{"num_hidden_layers": 8, "hidden_size": 128, "experts_per_token": 4, "moe_layers": [0, 1, 2, 3, 4, 5, 6, 7], "routed_scale": 1.0, "balance_loss": 0.0137, "balance_bias": false, "norm": "rmsnorm", "norm_eps": 1e-05, "max_steps": 8396, "dataset": "wikipedia_en"}
Below are experts of layer 3 (counted from 0) of a mixture-of-experts language model. Rows are named router (the router's row for the expert), gate (a neuron's input weights, with its number), up (a neuron's input weights, with its number) and show model dimensions 64-127. Each number is 500 + 40 x the weight over its row's rms, rounded and kept within 0 to 999. Numbers have three digits each.
After each expert's rows: "comes after" lists some tokens at least twice as common just before its tokens as in all text; "gets" lists some tokens that make up at least twice as much of what it gets as of all text. This comes from a sample of Wikipedia text that the model never trained on. Tokens count by the router's weight.

# expert 36
router:507541457531522533454469557551456501445504523528564422540560557507531496568453470474563506541483473487562548473443535444612562478516533448481465589501488436511460520470474507406564484515538539
gate2:537472384535430461476467477588508493525526467476489505513523489495487471503558518536495554478408501551489435451421482489427533436509502503496501542554483544454518520515520505527554509496506523
up2:543471447534464456450500454570549478570530495499502495495533435513461437500536553534478554481463488495491403470424471531431497414503461518525512533492457569440531494553511514520503513475482508
gate3:468461399421495534497462527510516509495501530481537473508468557511487530468551549489482559473526543480518457434561493489554521537509559536535514551592530549540476498498503517540439539459488517
up3:502540582528515500479521469487488480462467535480495534562511412484456486505431486441499439546496461544561525577461499520448506469471459430453494470421489497512558518437489475501525395521507427
gate4:512543453488499499442516504539625428486544494533508518571585549504510514482550535479524496504521498496471576521566481606511477521522449442483474567516474464450518520509493492477445455433453489
up4:490532462537503460454568506586558398434545472519529467583518537528556483532552508444527529461511501471444584550528506546506429511492492448508485576510468492448485508515501475431480495493496535
gate5:518531579491608506521555487492471566522519408508461478542576428505443552467523542508439468460551507489526481464535522496588494505493487607549494499528506539449445533508465531506491468436504458
up5:440520450567535440472483428451531496472478512519466530511498453561506464481473514481537476458447538525483445493572485499519542483497502411468479483488486558540514537515543438481539516483528510
gate6:521483597488482431518542483518449498526446474480557494487504410542470432473509522537455451512569474504496450534479449529495565530540477528473449563571499465543532579506441517474392492478524445
up6:563443503510500496394522591522475547524428429494532489547404471517501535464497516525446486577490449508489449475393496503499463495481543513527489522471548522585480501485568483508460476521546523
gate7:438528521529498511541498518493473426523538499549435427495505561489501479595494476422508444486514541508530498453472469543417497558484528423478490489513453500511505520512529510472555537479506460
up7:451548509484506514515495516534522426517550502552494382465461537487509491541484447477545478491509528520500440430520451541389473525495570435477472476495418548517520528471542506443544529478540487
gate8:427528542540504481463467564506535448424448465565503465506558519513487501496447440496513557474509465531467435584476498505485520510509522566516477503506515480501447481457521576550541503461464513
up8:425552555528563486454508553506555475467516424547514485536502496491489505471445417573509508406483443509450459526474521533531508517510513552547499499457542466495439537447505554467513502486446535
comes after: "\n", "ed", ".", "s", " released", " born"
gets: " in", "-", " of", " on", " at", " from"

# expert 52
router:489480498502493499506419569543535560483477560500510416582451533508548548540485387503557462504458523557537577447452534470526520463517527472433460527509517461490450501450506440470562488508520560
gate4:612545497514460443550460452505512483530524543523595429546470465504511541537529445495493495471477483457521563530550470525458525443491467540428503471539448563498371486520434468519482444509520478
up4:489432547495486520472541571447478504485464434463429538515518496510461500470493562483532557551497455581509475457467521475539430554517566472543495498485576461491614498523556533479476544454516478
gate5:502441481486496502515547481516521441523485528534468483435486466533588508454506530574612474494478476503502475542453497472470447494516563492493486503492553405471565483503513446450503504466476498
up5:462489492552503484489435522520495498453586473446530521579548515468418452557471465459414516491469531452483508432520501502543542468485417463491467516505491601592465509467462520536486507513530478
gate6:487482412480546478515518528459500590517518437456528486492408509413442466503464473445549473490487553452501520531424507466517559500520452493501509561540448484486518420539460449496487549498486464
up6:510551535523515537516485552526501482469491508480503555385449472559504517393577483378578509536515460485580505416502499496533445500473490495509482576468469477539548539565421485536484534512483431
gate7:470510505522468487431551510479489495507539521557549470518594507511563533477555500500518453455530573563478489487462461471543518454550496442493495521467475404522516424507531534436586559490567448
up7:499492517551479492486517497468514475498579531538547433483583498538546560478568508487495449480540574561487483510466460519537516433568503464459483534471518387533510457501578534462537577496591447
gate8:484438512511491513477551462503570534551549548543518503471472426516511548511504460423510437477547508497554506468489545516495455523442493417498443514512549519501537594524519459479509458433491499
up8:442514569479509553460525474403548558499467463536514480530514488447518457538502454481475467507477483495534493545462453447464506443517517462541477474536556443549553530486470437596500463467523529
gate9:511445601527493505510470505593554522483475462524456484524520562531466520606513461572520481500363524487520497528464517493500507555455464467459576497550526533491508454526482463501609480505469504
up9:498556454500504521526440494586514595462494475471469562497545580536493481531525493562492542490467561552527536463507484435476533534549505455434485535524431532490499459514475493455507538490475555
gate10:544466472503537438531487515496503550456529507525471563530535530437594522567544520450531514555517526489547507473499498462509437480504467553525523556518482452472459453455444437495583581508524547
up10:541464474523547546517463497499574532480465476489486512544514529512618483488595521500530518423513504468428486474531507438539489516519449561482527529459538462515544509538497515470548482507604530
comes after: " in", " of", " on", "-", " with", " under"
gets: "'s", " a", " his", " A", " their", " the"

# expert 17
router:516567491543564479426453529534446514520499502508527485549513547454621575533482484491533470538471558569555566497471560510558529485501512478502502582579498492495447474474512481492575447539567549
gate3:560485508431554535444481575504461456527521551437451493537426456488478476508494450551527497517535634486479505457548533491457457530466536455422516470457523488499509478460469476571554488496526455
up3:517470474542462456567576364475537518526489478522478486451604556556506516476523444495473469457504430507520504527460529511509552498516492494594506499469519567503466465556540551445429528468532498
gate4:561530492466513528446471484473440567518464499501475420455488520525522510493497520528487443490446453525539509531552449525470538439505540559497462531410405467638486501559511514509496477542503518
up4:498485523423486472490528418404472439548556475444516536459508523509512431431526555548478515489475448500508532488526556528491429473503496560537505522502500544506551548428545552483504462485469428
gate5:440467537512497517507515484472532522523487485526467523472549440505458563508460531466429545428480504536521530528437554533524523499491494471533548518505523451514478510506496450483484474512586541
up5:408463546517486511474481555486620546555535522527494527485527456520467543602454529472485546421442559533499569554472548543496500476488507470541565464494542488515474539526508471502473504525549509
gate6:475480534500512446556510509496563495506442523532519496490460483462499500570459528426471514523523528468451481473451525529540490512476557502480510491495529493531472589506450511523487454477553581
up6:426462507518472468489536534481568517565459556501497478486480499438561452528500533497427556536479504460483461483455526490554471476514502564461479491510521521508464517506417550515469523480580567
gate7:511506463490537573486479557477523493543475514499528488491467476506417485505438501447507512488429524475489635566469578498508541497480492489522522515480520545459445484511482509469458451484482452
up7:447554488542516463488491462505473486515492521512471500484504472459490500505551540592558496481563444518465388486607464476474513505502501543498506391546462521527576506482526521499470554504568538
gate8:465477511553487544522537472468489502478502497510482538561465551479493527453465562452452506483510481513539437464533550503512520495504483526498509437498499557504562511490439477544537500508534506
up8:527491488470537511532443530528502511512479513475574439495590481545441478509462485518519566539482504447462568452481507492513543505488518484487509532492482464566510538514538520481481546461478433
gate9:561529457523530512504548499509460437561468521429489495516491472539436505502428539507472541530483504465489452522501507511528513523514510496507413478505475508450520527553508483475485502470524472
up9:532529477503506526541566505498454430580479509434470463509495482536476488516446527523493544531479514460496472507451491524536532542460529519462425485493501521451542536528492457466504482471521479
comes after: " ", " 0", " —", " 1", " 2", ")"
gets: " |", ";", " 0;", " 0", " —;", " –;"

# expert 48
router:553501489532557482417446567522444498472489535530568506530554496483572537522486500475517518528480534488553484455402526476521583541494484484449529529525415479544515524403468472468512507532549519
gate7:526464531500533554556507429519527526524558463528472535519545562427552504437461510577564502473475465593522474468491548513505513559487460503510524475495528488454506513512500501535508437612567470
up7:479507552582492468534508454518444507518519456487468547513548577543482484415497468507545470482453556588581473536509486484467525499469509399497489481425515449471415511560485501576548505538494483
gate8:514487477508497453505503545466454433488535485551503602532581518541487464480433553510572478479465515468441504547417432543516525451478531487479487486469460540491567555444464493516486452508515448
up8:529400482445511466438512426484573513547498476483493510471440527483496484468521532494416461557568491520511501447505536515500504469494530464524457570490507506506522489548558498469454544511445494
gate9:532498479556498518498479473535472551508541523535527496458492495527457554442519483487514488499495465512575528583497494488471584500452518416542378519463468519445475508470477544460457496490536454
up9:509481503414512503521489512540496476500451446567509548522511549508543498550468556501494554537546480527558432477452573522491472492554435609503562440584519466527559464533451478518474504465443531
gate10:485533492506511545463540544534495454467570567540535516517510499400511490570527526529575514528431544490513485485437491511495535540487395535416522477476485526531453516506498472478483484403525462
up10:464538483540498512491492548562522448498598607561539508506515573486495482536535541498529486565407557452525516494438521524474516533510438508433511498465474528477462539489495477474503490425520432
gate11:539549484463561434412533452541376397547545514457439546483527432520517526496515529473523544517511429514511470510423489473498502518483447486542463471480503436512527458450546476510571444455497469
up11:518524434470576417464558449525443528519472571478517451462491509497489524577491547500500521504512497541509500477512470468452578489510451551536493525478499523506444499467480497524522404544498464
gate12:526496448522488501452501511477472501431474480409473481507567490538614524432580545482513566548453544491538438553437427494496586522499485431487509547524456497459524510447407503492455545494588472
up12:517511437513484462491478516504470520488501455472469516516572473510540505451523546512476583559437573501511442525442431534484610504526490452499534568464451498485526479442455517497456508456574464
gate13:513528532398480495536408441438455514489483440514544505563513474547494448488527529531457526551515453534473497509471471520530492513470489437466543476561499504512618555546547538494496510417480528
up13:468586482470504503503419478515471495530452562423523523485505533474519451529493490485416504545507464466455467513525526428554534542468516457450516482521539544515483513517527504562487570432517473
comes after: " |", " population", ")", " household", "|---|---|---|---|", "|---|---|---|---|---|"
gets: "\n", " the", "qu", " population", " were", " d"

# expert 5
router:525531482500520514499457528544460473455501514517541452558531551424573569521492496480575480452435500499542501483465559427510529487534556476478459551546503491511492490481504521470558512568500532
gate1:449482520483573444403535506631515506548487546476450508559545537491499500505577496448521586492457482579531523514455490490500560499520526537490548487489570484476498497502455550549483534481559486
up1:499528512558496570556427473381477517530509470516578494456427503496526491548430499541494449550505527424489522532498540473537490478471465397482466529512463507507490490494549423457497477513485535
gate2:496478508484539444598510528504439497541429482382433494539530491432468594480462539525478518523531421466466478493505485435481422501453541475451474422479512493488550477554469502542451512430437511
up2:508567499475457548497584540508620507461501498535499532475542544548539454508473480463528449490428491512504496505486550516494493432472460471437494558538471540516452471526548521464514531529482505
gate3:495547470529551511461466541489495478482494476495497538557514497489533500500534553511515524512508440472461457535457503550499508430456537461493456470610475581518522450497527515484519478564508524
up3:490400521543479509541502453499500538496513538460539527571450548554550491460474466496532498409551584489517531445595488500511499489509503495516542599415451511561473522458449507525538582525533490
gate4:490431500452487528480542529501489505534538514558537423539438457522527469446463498485522503501543504544454505507498530474565588502493496505488616480438491475383508462564494528418452501509479493
up4:437462503457479531537562512522435507537494488532517450576471480510496484465495481486508525497505531561475529469548545500552561471460472492496565512446478467455508437498511534420437519540472485
gate5:478446530461462534525599506514475493524571533589503458506486453547506602505565484568581472458519506544548496476472512486464514473439534462515522466455463529577503427525497502476556556536518510
up5:420523524525519483379451508502431492484529532490546529522570533458480469439499465489520562527518468443507518500456510582527514503434432457446535508599540559500529504446479485575514500496514470
gate6:560523575531510551441430522590480499456474480515518604448554434520547477456492495478504518486565499496519519515436477424504489454481515503453471527533438529565507542465500501515433450427573479
up6:409500488498494434514527532457518516524535549475529408536465547469505534558476448504541456531442478532526529515544533550444544569537444472565573452475563469489504467531460490486529576566449523
gate7:516470547531489483515477511560460458530488451470451482477525463505524474519556558544526461456462527499457590549532487540544500540486525453562446466542483489457574433483535553495474454573467463
up7:520531498542420546481525478578485506516428556508491508513531469524481427522541554614492445502506549496507578514520507497481510589541500514560503473511532468433518528442492488503468489438516452
comes after: " |", " C", "c", "C", " c", "oc"
gets: " ", "h", "re", "é", "r", "ch"

# expert 24
router:498466453557531507437427543537475553510473514533541504572528515495543546587448476481572453553488560535558585486461483467566504461556522482506460575552449494520537523497451491459518426544541491
gate0:468487540492547491491458536478499575511512493530490518506497392514452468547575520537513437507541509503506466560483501530475524510485499474496464495508467409526479469525554501440523547518575499
up0:468544503519444521406601534489514467478491537492499523499458640480525517514461507493466534456500467498510587496602512506530476516477556541518544493514536566481517508511486534529482458508482512
gate1:494468456516484479567539472523563439510468481452528537537487477475517471558525542499522509553438519576470583443477527494518492527506516534511499594477484477550485450515468559427470445569472492
up1:522473555543491492494474510460446524461497471568467518518482436489461573445509491528477449474562576422504432498556469517458549512509508488491471493548602438499520530420519490481393534470503494
gate2:554522497493520494499466462514479452538571496557513526508505556544462576519452499468541559469469593509507639542511456457404467488474503515574478533514495465516513462475541463532469507511479514
up2:495524471527545497462542522492504538509476467463470466507495418478518501518562558533473477579504421485475442498554560515511538515454471480513616477528474577455524424567452524506605572464486504
gate3:552460422426512575459412511457507466503514475556549494512500491519495511430488486485494482542535528547462550498499520521534469526442513387497429496420511511485532487413554518482490482523454546
up3:445496524495468423584557457477526487470486520464443545469512506570504544580461506511474493487485509497499373482539440486506503483489522629494548530554517503526524534553450512500532523460507516
gate4:469490558471488506457479430479479554491488461551477542590520583484487538504450460475514448525460489504477489535517541546377486526503504458495501492490453498516569607530535561439554489487525578
up4:479545489478533503516503476469492592398434466522510547491479568477514466529524553504424478501512540538505501542477491491473439539496483460469472436525459553422486522465502557459465490470463563
gate5:529463450468469490508429405575557460544463537542489531417448472542515526526503469510579488525476551443544531436499431534496514428525480512540560462532450503500499448576546529513522498562556417
up5:512531518417470447522468440555548426523461538516534514488449478492497552489465458492509471476497570435495517508504430462492509407496469515537573443511435523453495467563517539495536537585510435
gate6:543476434502478538480447462502517501462472473525449555561526562517489566493527489495445503407569588482555490574531534463524564466505498550585442552511470529568505492496485444465551463494508499
up6:500483447485478563482465485523489476448433481495462511572565541465492521459512476480475509490547595431480500553507519471501556508549498518541455565481375518583491552494463488482565462431496492
comes after: "\n", "é", "e", " Le", "ri", " Se"
gets: "-", "or", "o", "|", " for", "y"

# expert 11
router:552537438514576536461475522540429597499480529556498467528532566466602530551448504462593457546517505520517595494473495482498531503577528451452476498519508449567508469496436468444505478523558536
gate1:455512358535463510504536540477499442494480448489479489547461547449474468573508473554462613469570490496510542471477545496487546536489459575526508500463496506436513554508555516469476452610448489
up1:455519371472529531493503533487527476492525499514484404535468525494498495560430508539504585452575511488463547499487498489464568517478535529539544515504446478471571553510532509465447480564408528
gate2:513558461479534474558470500521470500433441497508527481474440415508478541461523491504468476600502469514493536552549555548507515471506492452500494519458508613443505480494450480521502527504495542
up2:501517488505424471468506464523536499438420436552477425475451497482481608517552515539511520564499426552543468563489585503575524570485498529479498486539505511468469485476525498496492470447532449
gate3:489553474459517533527539524546567500511527473487456513545557439511527513464459480452554482583539556474513514462519591515528483571522493446507491509520526560421542499541404547453434514508466467
up3:536487508565453502486498452456487475539407529486513455480513497474494490577575472489444582498537554468530490440420418494499535442422490511495484533428495532540494534423544490485501515521516591
gate4:572479454429490467574512519501494529526474601438456486538554583495585478487536514565438538473590466546497510471515474522455505475528462417516546532530540472529444452533497516500453473504519496
up4:557501422425467466592520476476457529511531543470505466534547556504554509471524580563468534447544524563523508445519498513461497502526438417525524522483515456497483422551498524496490493529456491
gate5:493573615525553510560544429508400554522410509501499502479486433457523507508481487485461533468524513518469557543509495536524517581533502538516465499475472525517481565457517507508522520525498467
up5:476463459469438500462459570573566446520536549515500496522494527500474510481526555543521512527425516469549434494508518500474535483475438509497536519490550498478506457530481531458461486499523570
gate6:512538538509466446368475498490449532538524553507458501506552439516525557549513499494497412509517496522506449512530454506514477587471505476482542504447504561480446538505579493481571428533484549
up6:506473442507526568603528544498575469485446464490527494482428560497450470456505499511429582515475530506514557462435566507535569433543517541472497487541465444531519491509411466583446587460490485
gate7:462424472453477472473458542562453449583444491460465430439510475541455542448456506459502460457530468539563566458567536502457585532435403544544473504518466490548503482525506454497480483423505548
up7:472449491491463477482443564555467465605451495447478443499493476532461517449481476453515499473550499586571560409538527475482554517442439501558399517532429583534502444564483456469469466485544524
comes after: "\n", "-", " ", "==", "==See", ")"
gets: " |", "|", "===", "==", "-", " =="

# expert 49
router:483566550459513513454522532536507499492517568536505504479558472461523541558467450466492510552471532488571520489428523417533506510572523474429473493550508487609489504485448419519517475516514516
gate0:435489555533461509557566535493496471470553467539472484497546501520517513481550535539504536427435439492532535491479536441439422462499536505480533498431489485467482486556437463500529555469502516
up0:568507497520514559461476446506524524519415506512477505523461550396548464486426429484478519548560556532451522487471447512520556517433496485526515540578507523539480493583570515467411551541526499
gate1:531453522492463459452522444464500549393549462500514539454570461445520473474498519477472495559523477492559499467476412515435498554466498415465424506453468461527521545497493446504565499428543523
up1:486523498487502520523504531502485421556493542469552437529445485574414462452481484483560520428483539479504469491574552504534508471498522545577517519596562496476468448498550481511428529601441469
gate2:438498499512518468528478536496456519552580529505450497498442475548534467479517447511547553507539492498472414549458471494415464522446450463532487470426498543472571461505444500488474538524455458
up2:583501497483472531443475521573542497454514464481547488498547495404459482526496547487475456477494477543542536480550546485555490471557517482479533500517524460513438537474540525465565426575527518
gate3:484485535535438547456430476447515452517516465560449575465466478517466561543465439464429538447509432529481487474546446470510479480514466522453540484575539518516505544509502559504465563474440524
up3:539478530543459393499519497480504495521459472497422519475463458515563516504485559495494469487461523521492472457492519608578522487477509469440456487515480490476490489513489470421451441497437496
gate4:526459510526519497457527482495438452540541471502516520522542515500505458545507470514551559490515461459559573490548491548533503496413475481564491491551523453519576527450494444446541423509445436
up4:480452503476532442511486468524444530442492554513480478485486458466515504501480431521499478454493485512500457543499527494516483458480501533570512461383510494470491548480552539517512521607413553
gate5:458594496572487486512439482460535561489418462533529436501502542480465443530530534484444575544480477488472478523467508465490446585555443617524465420489437507530496527414498440560520453488495493
up5:503444462524506556501482534494477498546465469448493468532558440511494501524446481535555427437466474529489501456490499514388497499463543441549431499434526544501460556560457529473545413541505538
gate6:485582541479494453493531534582549579492585423490487509531602488437509463409559489479463550514499502449514518465502515478528547479483489507481505482537549529482509563530529537541471517425493489
up6:496575542497511522472502514548553523494551472545514599571593462517514402476516467512520546432469525443456508497475557510518583475459496518499478456512505575522507524509553554523477500443488477
comes after: " S", " s", " Sh", "S", " J", " K"
gets: " St", "|", " w", " st", "ew", "ar"

# expert 28
router:538535471526533541482489549558442539485441557497519480526479555467575488513484434457513486555494503562535527451486515470567583486533519446496494500505517495575497503431435466460465418512561536
gate2:517497555501578532467534436588499423460507482518488435537477482449561499537532480573513506432502532521511474517509567499561495535512530473481531509528516474457507511479469494523605481485475505
up2:531471521469544563469508437565489476446535474518460440559497484474534505534541465585525528426511527546516473498529511531528467548530501505464517487508513466454514498490464510514607463548467529
gate3:522545540477443497521552517523494459567480477410501467506509499479488418478502472487507418540493488593473564547526462472514467554525470513466525472516499514517463540514453509472512558529422539
up3:511515486504498509488470529428459568537489554606464518478536476529437492475440510536539484509509514509482488476566538537491451519525514479531470485482522539555485535509512569569546515533500469
gate4:507524497416484497514503509541433543429444543571501508503496591504502483499503426534534479490457553530481481476477470508516491424479474452565554526535484505534516519584436503515450489435588535
up4:550584447464499481525489432512541524540471497522540565504540490518520450473534573477530510533504487533526504390508514523506486479515525474580520535444523476518446443552478567525476557477409521
gate5:450436478569449499470544549497539452511509532426516547518529500407520513500510435478510493447525475469499504527497466520483495432460490569474515504457516506506518458531468478451593506543451518
up5:447487496598480459488480555460518473510511535426535483566532542398516529539424485505537499517515483499514531468517493493538517383517475537468538511451532409536490482563516463535600501558522485
gate6:490542479545496390529500510529452527507354544486534469460418505517438472490533445520512604542441470498496468512484505487500531535467508515553554499449560472497497475514528537479472531414481526
up6:500511453478452550587518494525478433457533563413574468505456503505490498483495540508463469465472542495483514487474532474533535404459487518460487507423474559459517505501525547462468546489498502
gate7:524462484466571504518407422600528484484515495445569454494483532566486416501490519541464515541563515592476492521487484502523517510456512495487637464457498478535470472483496473550460545486475545
up7:497487523516428555539628495459520477543523524493501599528529469510487530499534505459572503468426508428527506471522517493456490520494507520521409488570483528479545617491498482496542437548557490
gate8:470512528564504567498433485426487417455534573504462464557506521500561501483467463514493522537533498440524526482571446527432530461449487518496515477498514448537507520511570542493520570531512468
up8:504552523559506489464458435455440442471500464472461398542507431479545526487451498572505471510441496518483485474511447513481526465440501475476398516509509528585548487502554492497494454493480453
comes after: "-", " of", " ", " with", " •", " as"
gets: " the", " a", ":", " an", " /", " by:"

# expert 29
router:519510460539510552475477501497434547484478562487508458507527539474521506544497513469549440529476520499567524498457552507494487461584507404447454570542510449591479520414491440456544429530541537
gate0:472501482521570438562535522480542560504530512459511511525520457471404521483499487488510561525560453552555497488476584490492428481430504453525527498486493494420584493486509419444498486496454432
up0:528478536478523568504459529517427510471478445622484494476483503518550513505530474491532489563506539419432453511560469512481543522511457491494483466474486554489481551424516563537451478514474525
gate1:545543525542497551491452457451465544494529560498497568512576526519499485584500494577557567497595494514444541537530436517509544482489482490435484526507514516579480509565520467493501487479564449
up1:426489456480518439520518520570521459521471500511525421502460449509472514382471463429451523503477549495520412476440615479493502520486487499596505476466484500457543496463494460512515509466386537
gate2:509557571533424482490494520528516513490494508483500500473463526532466483486452536515598491491477408503489517503563541539489495549455485514528468492440552425563537480518561567584427446545448477
up2:465481389473519510481502502482474501483536511521513515520459507533530581531500512477427552521505522502549500466477487485492459426503481482468525497542432558523492513474449425468548519523492546
gate3:468561504562512530512492494551455476537483514518600469511454519549517523538502556488551508560461537487471523468412493535518471428489467473517511543509451472391478514495470422430504544520470602
up3:414518476527460500551488453580466494533499464463565497548509479572513585557534476498505471518445512448491484440414534493510430452528559459538512496462504555491434556510570435473457537474505525
gate4:510604506439506476512519450497570495468540447467526477472576515540487448502488550528531469531431449511563513453495489516487409504465485470486497516495515577544546484512538519501572585564442526
up4:521525522471477534509541494460542510484445476506500523518501507589483478445440526514398473469517392535396465480491520471513489489496528507444567529525491431546466565508508552501435562449522562
gate5:490463502439461431516543502469464481498447491509500478470519507514447531459443516557498467490504555528502523463502506495479504430494514426488509587489489445501484512479502493555563431499533505
up5:531456436468427420482496511449479520523468468527460459519498512516481487452462516533528428477514547527525523458519542518424466427536524409505569542489474455520510504477516481566581451509560483
gate6:639531566537473416591519455450513505436529536460482527471444458501525524451542525497504430470511530503493500463486565497482552545474420466456541465452549513499488450560557482481491519557563520
up6:455530506369536435427532534468571484495480469490452514539538513476510471564534520582518491464508487607544463562488536526501550578538510448509526501527556520492487484473506472512476496473400414
comes after: "\n", ".", "==", " ==", ",", "s."
gets: "\n", " that", " which", " to", " also", " it"

# expert 14
router:473528494474548524467470512527446502452447536509505472549485535477615518542508466462576542547465454498532569474450483469532567505548607417506474507557470481527485516445434466476455486544565538
gate0:435461562442436488477513512502527449564516471566535506480485471398512509506498452529482555487516572546479450579510517511481585471475547477493535479503517553481499503552505560518488454499442508
up0:526507484518540484559480544474540552428516525505417522517379496559504420514495482583493513536524443508524537468533532471515479518499459562532441494514494478471530544556470419502547483518523513
gate1:534475547485514518533416513498540491443568514481461558524454515506545519465488515447490492488484495492563541514426536523469507511456491537459507505544405417436559480590472479446484481605429473
up1:471500475528497480500602509499517546534455459538501496483481450470487511503551465519475491506544518516439458497594509468556530546564582465493533495487620547572447459443478542557495525429546535
gate2:489537511535568445516532604544415529538471510490571511470508536423469462522452426447476535495487477524486536482419483419529531470558505434418492548428494498440489544462479521487443486581584487
up2:535464506502461532474516462466563514462489462561443462543600537518544572517506573510441422459531549525511511541587544535484417533508517524477455501604474423573510460470463481523579504520495516
gate3:470422567507543542560497525465525567537551411501578510507557500517512507518489443524534460613483503478501494508461455540500473512539480471543537474492553475536514425560578481494430502524560496
up3:490445545505503544523524506462459558510591413493528465472536502577554448517484453541547517545454504433513521525457433484532488520542468469494516479469558497531523471596494527468455491528468471
gate4:431511560503568525493477567492479478437455500508535467537488489530494448425535445514470516463513529502518461508507482458444467511524557421473582485524475418461542443578503530531531521431503555
up4:449530533475519455463463567462502450486446480502554454521478558533450463540510534430487527469473516527497503534465443468438446539489521476494509456451476456455525503559472474556542511505549555
gate5:554475493483525481463543474566405430463508452541466466505552512501469596508528458458485549491490461506530475565428531537517432489523535489507413472539528524413520416470562481610495463454470495
up5:495506460496497496488541480555413423470498465536466458549546540472488594451485458471468520479477458562498480550434501524529452495527545505474460487524515500412516414522572511587489465467455490
gate6:569548552525421439495510499463571572506475539545477512574464535511515497495526504482514493598508450501477496483469495470441505457490552402502475546566494442479575472502446568492448489540512522
up6:529577552485417457470472515469546514519473576545456506517504455497539467460534493490528521520477463497487486455460511482496510478527597380495490564538480422501507420457462527499439482534498559
comes after: "\n", " |", ")", " L", ".", "|"
gets: "\n", "\n ", "|", " United", "_{", " (aged"

# expert 33
router:489519479536538506492446567565468503473484540491580491549535585513548563568464431475594518579436485515532584434481513478520537447547527473415506532533504495535411491471491511473510493506482518
gate3:482523470444502473497481470520488448545534499512547551475474470399527435520559510507509506546522533481508552501512497538477525424535471480434518472529535485455476491562495531389526557480478586
up3:457495512526490501530527514547490525484414505533497459504546539614449529528482494497519522484487488508501489500446522506502479539416519523551481499467499474533523527443461459605506489562511437
gate4:469509524496489453468497468458557590478449495518486422519465447515516493489416497531509515445484546513430554492590437527534494504547505493419485490518515572501505435485520482457485560465489441
up4:455481507542466412508551422456512594497418437491470429517473482479535522459456536492511522497543585568457532481527424524452451509504575505468492482519544542477482497514458540457557452505508549
gate5:460508546469440461461566434469479520584506531484495544486548513466458513486503537421412565515552508499526507507432436525470466470564509532570469510538565501529588536527545522462518501465457514
up5:498531578440461479425588478440482528517543521528504552475529522521468570454462533459398563529529493495532531506462451524487471472533522476520510459543523502578655517531585497467514506461436547
gate6:444442505487523503556550520451531542471480546535528526499470536469470603521519425467527458525531514460501472499481451532570467493502516543501538547473515489572543533521459438496523466537487536
up6:483511440535543445481510571573505465528519430418569472464522462569535512462475579556511510549441503470511530511498523499509498437492499503516466547564522560455503496565518488463505433493519459
gate7:523543544605498410574538457557510444514522462524411520502534469506546513522545441518509530517483463466527573505492468534475498536507474483500541541507516502517493442507420492526554542492454496
up7:398511431530504466470489515460494524519493565497611480501480522524518462562515450517550473525523514502469530523506494515499549449491501515533467550496487484471454482426599452495514521477525496
gate8:493515468485498610519530458524546528482536461506562529498524508551511493605474564502494557452458437465557501504484532512421474514516490449501504482459475484502465520519514496524531489468459510
up8:536500533476490356523486526521518569553539553487452500455511450555508535420525553499483466489440513550460482553499465461485493564472485503536549503602514512482534478474477506505492558553448425
gate9:498490457588489460544490462488525502492456559430530405487534545558576529506515500503531410533485464508519464508417506492503451488426459485507505500469573479515470491520495503503457551482505523
up9:447465478555480463490512494500514522503487550434485422490554510513528510511474483494545442472537457482461470481511541452512454486421462509496548492435533469566468459568539527475443559444489468
comes after: " in", " on", " of", " at", " In", "In"
gets: " the", " of", " in", " March", " August", " June"